config.toml
n_layer = 14
d_model = 640
n_experts = 6
experts_per_token = 1
d_expert = 368
d_shared_expert = 0
activation = "drelu"
moe_layers = [1, 2, 3, 4, 5, 6, 7, 8, 9, 10, 11, 12, 13]
router_score = "sigmoid"
normalize_top_k = false
routed_scale = 1.0
balance_loss = 0.00038
balance_bias = true
scale_expert_input = true
init_std_router = 0.0204
lr_router = 0.000713
vocab_size = 8656
norm = "rmsnorm"
norm_eps = 1e-05
tie_embeddings = true
optimizer = "soap_variant"
lr = 0.00147
beta1 = 0.95
beta2 = 0.95
grad_clip = 1.0
batch_tokens = 65536
seq_len = 2048
train_tokens = 921300000
steps = 14058
dataset = "wikipedia_en"
Below are experts of layer 6 (counted from 0) of a mixture-of-experts language model. Rows are named router (the router's row for the expert), down (a neuron's output weights, with its number) and show model dimensions 128-255. Each number is 200 + 20 x the weight over its row's rms, rounded and kept within 0 to 999.
Before each expert's rows: "comes before" lists some tokens at least twice as common just after its tokens as in all text. This comes from a sample of Wikipedia text that the model never trained on. Tokens count by the router's weight.

# expert 0
comes before: " the", " a", " The", " \"", " his", " he"
router,194,178,171,230,233,211,234,220,178,216,231,238,209,189,200,232,199,197,191,213,205,217,203,205,178,233,193,218,214,185,189,192,227,207,221,189,208,189,174,201,158,209,230,188,188,186,187,168,191,216,162,198,159,216,200,202,215,191,201,186,195,160,177,233,201,152,206,177,205,144,187,173,211,203,200,201,225,205,154,183,169,232,178,182,177,198,217,198,195,194,154,197,229,238,213,217,204,203,219,215,204,211,166,213,220,182,209,216,220,208,177,203,223,196,194,219,206,205,190,209,208,194,162,217,210,227,205,232
down8,160,218,217,223,183,181,199,197,202,189,202,212,189,214,214,189,197,203,183,188,166,230,192,201,202,214,126,189,230,207,182,195,236,190,191,184,228,202,193,221,220,190,217,192,173,176,184,211,198,210,169,194,201,197,226,228,215,213,210,178,178,199,213,230,201,222,194,191,191,218,210,219,215,192,166,214,210,185,228,238,189,225,200,161,189,204,195,187,214,188,217,207,233,215,204,205,190,210,217,179,223,205,188,189,165,205,202,207,218,184,190,200,194,185,192,168,159,213,198,211,192,179,180,199,200,213,216,175
down9,195,202,214,147,207,190,190,212,212,174,212,231,197,236,245,215,214,182,182,217,216,218,203,215,205,205,217,194,215,178,175,201,228,223,183,185,171,222,187,215,169,214,183,219,197,199,207,204,187,198,192,184,176,194,221,158,233,230,217,214,206,201,195,205,194,198,196,174,223,216,184,210,196,213,207,227,224,173,169,164,184,199,174,182,200,216,195,170,195,197,222,183,216,196,199,214,193,214,220,191,196,183,186,210,172,147,209,211,202,182,215,212,209,191,214,195,193,197,185,214,151,196,185,231,187,224,226,211

# expert 1
comes before: "20", "19", "-", "18", "1", "2"
router,192,203,220,218,219,256,222,224,229,189,165,212,216,224,184,176,220,222,167,197,172,170,184,254,235,171,202,191,197,202,188,192,197,202,187,174,159,217,191,212,235,194,220,156,226,190,177,218,171,241,219,186,184,184,151,198,214,212,206,209,164,195,195,208,182,190,192,184,201,182,198,175,210,198,192,189,199,205,190,203,221,200,196,180,154,192,162,189,186,197,249,186,170,197,194,192,212,236,200,224,210,219,216,226,244,175,200,199,240,204,176,187,211,219,188,217,200,207,179,218,237,185,196,190,243,184,207,201
down8,187,222,185,210,192,198,228,184,220,179,193,187,180,216,218,203,183,190,150,188,198,220,223,173,191,182,170,221,180,189,193,182,218,177,226,232,239,187,216,227,181,186,213,205,190,178,227,202,241,183,195,185,199,203,166,216,202,218,186,211,216,146,159,219,221,198,203,206,216,201,199,238,190,205,177,205,202,179,183,212,207,198,230,188,196,172,197,205,210,219,182,228,200,197,244,176,207,238,230,195,163,223,199,183,217,183,184,228,213,215,201,205,228,204,211,187,209,250,196,213,206,196,197,175,190,201,212,201
down9,186,230,174,199,212,197,192,188,188,197,238,234,183,183,204,219,186,205,198,190,180,198,201,201,226,204,213,217,180,228,230,202,189,235,190,205,187,209,229,170,181,170,171,211,172,198,221,228,173,214,219,228,239,208,221,176,207,231,189,211,210,156,205,181,190,232,213,239,216,218,157,172,195,224,200,211,189,184,192,206,229,222,212,223,237,220,194,193,231,166,157,197,215,214,201,185,188,220,195,181,231,164,213,192,201,176,173,181,228,184,194,246,177,212,212,229,200,205,188,226,216,188,181,278,201,223,167,181

# expert 3
comes before: " ", " |", "|", " |\n", ";", "–"
router,194,182,197,180,185,236,167,196,200,184,208,205,193,202,201,187,159,189,210,160,189,192,187,208,200,230,156,208,196,207,191,168,211,191,193,195,219,199,226,199,225,222,173,261,206,182,196,179,225,202,202,216,199,235,197,212,197,240,204,240,202,183,186,198,166,189,222,213,211,212,211,208,184,221,198,249,220,190,223,202,198,177,205,172,213,186,200,189,212,203,219,211,204,198,226,180,230,203,212,220,205,196,184,183,178,228,219,200,181,200,211,182,191,213,222,184,216,198,211,145,195,226,239,170,182,166,186,151
down8,225,158,228,194,229,167,174,189,196,145,199,171,181,175,196,179,193,160,229,206,213,246,215,224,182,152,209,214,255,186,175,185,209,190,202,172,199,200,195,217,187,195,198,201,157,187,194,207,197,226,200,180,231,205,180,239,193,192,235,177,214,176,200,207,194,188,188,217,184,205,207,208,194,182,195,191,234,197,177,175,160,171,171,242,211,170,196,185,217,188,219,223,197,237,192,203,224,209,207,163,185,226,187,208,207,207,196,195,233,190,175,194,231,196,183,214,183,217,240,170,199,179,189,204,194,189,178,220
down9,201,190,213,178,182,210,162,184,191,196,192,215,212,195,201,188,167,220,207,165,197,184,187,188,198,236,228,186,181,170,208,185,192,194,184,218,202,207,166,201,183,228,197,202,233,227,209,200,166,212,200,213,199,201,246,230,196,194,204,202,192,224,178,188,215,207,179,203,174,194,201,219,240,177,207,179,231,202,230,196,240,193,228,202,203,173,202,202,210,193,212,206,195,217,180,229,168,176,202,211,194,184,191,183,193,228,166,178,175,213,218,202,189,202,201,235,204,155,197,136,199,178,197,212,248,212,165,177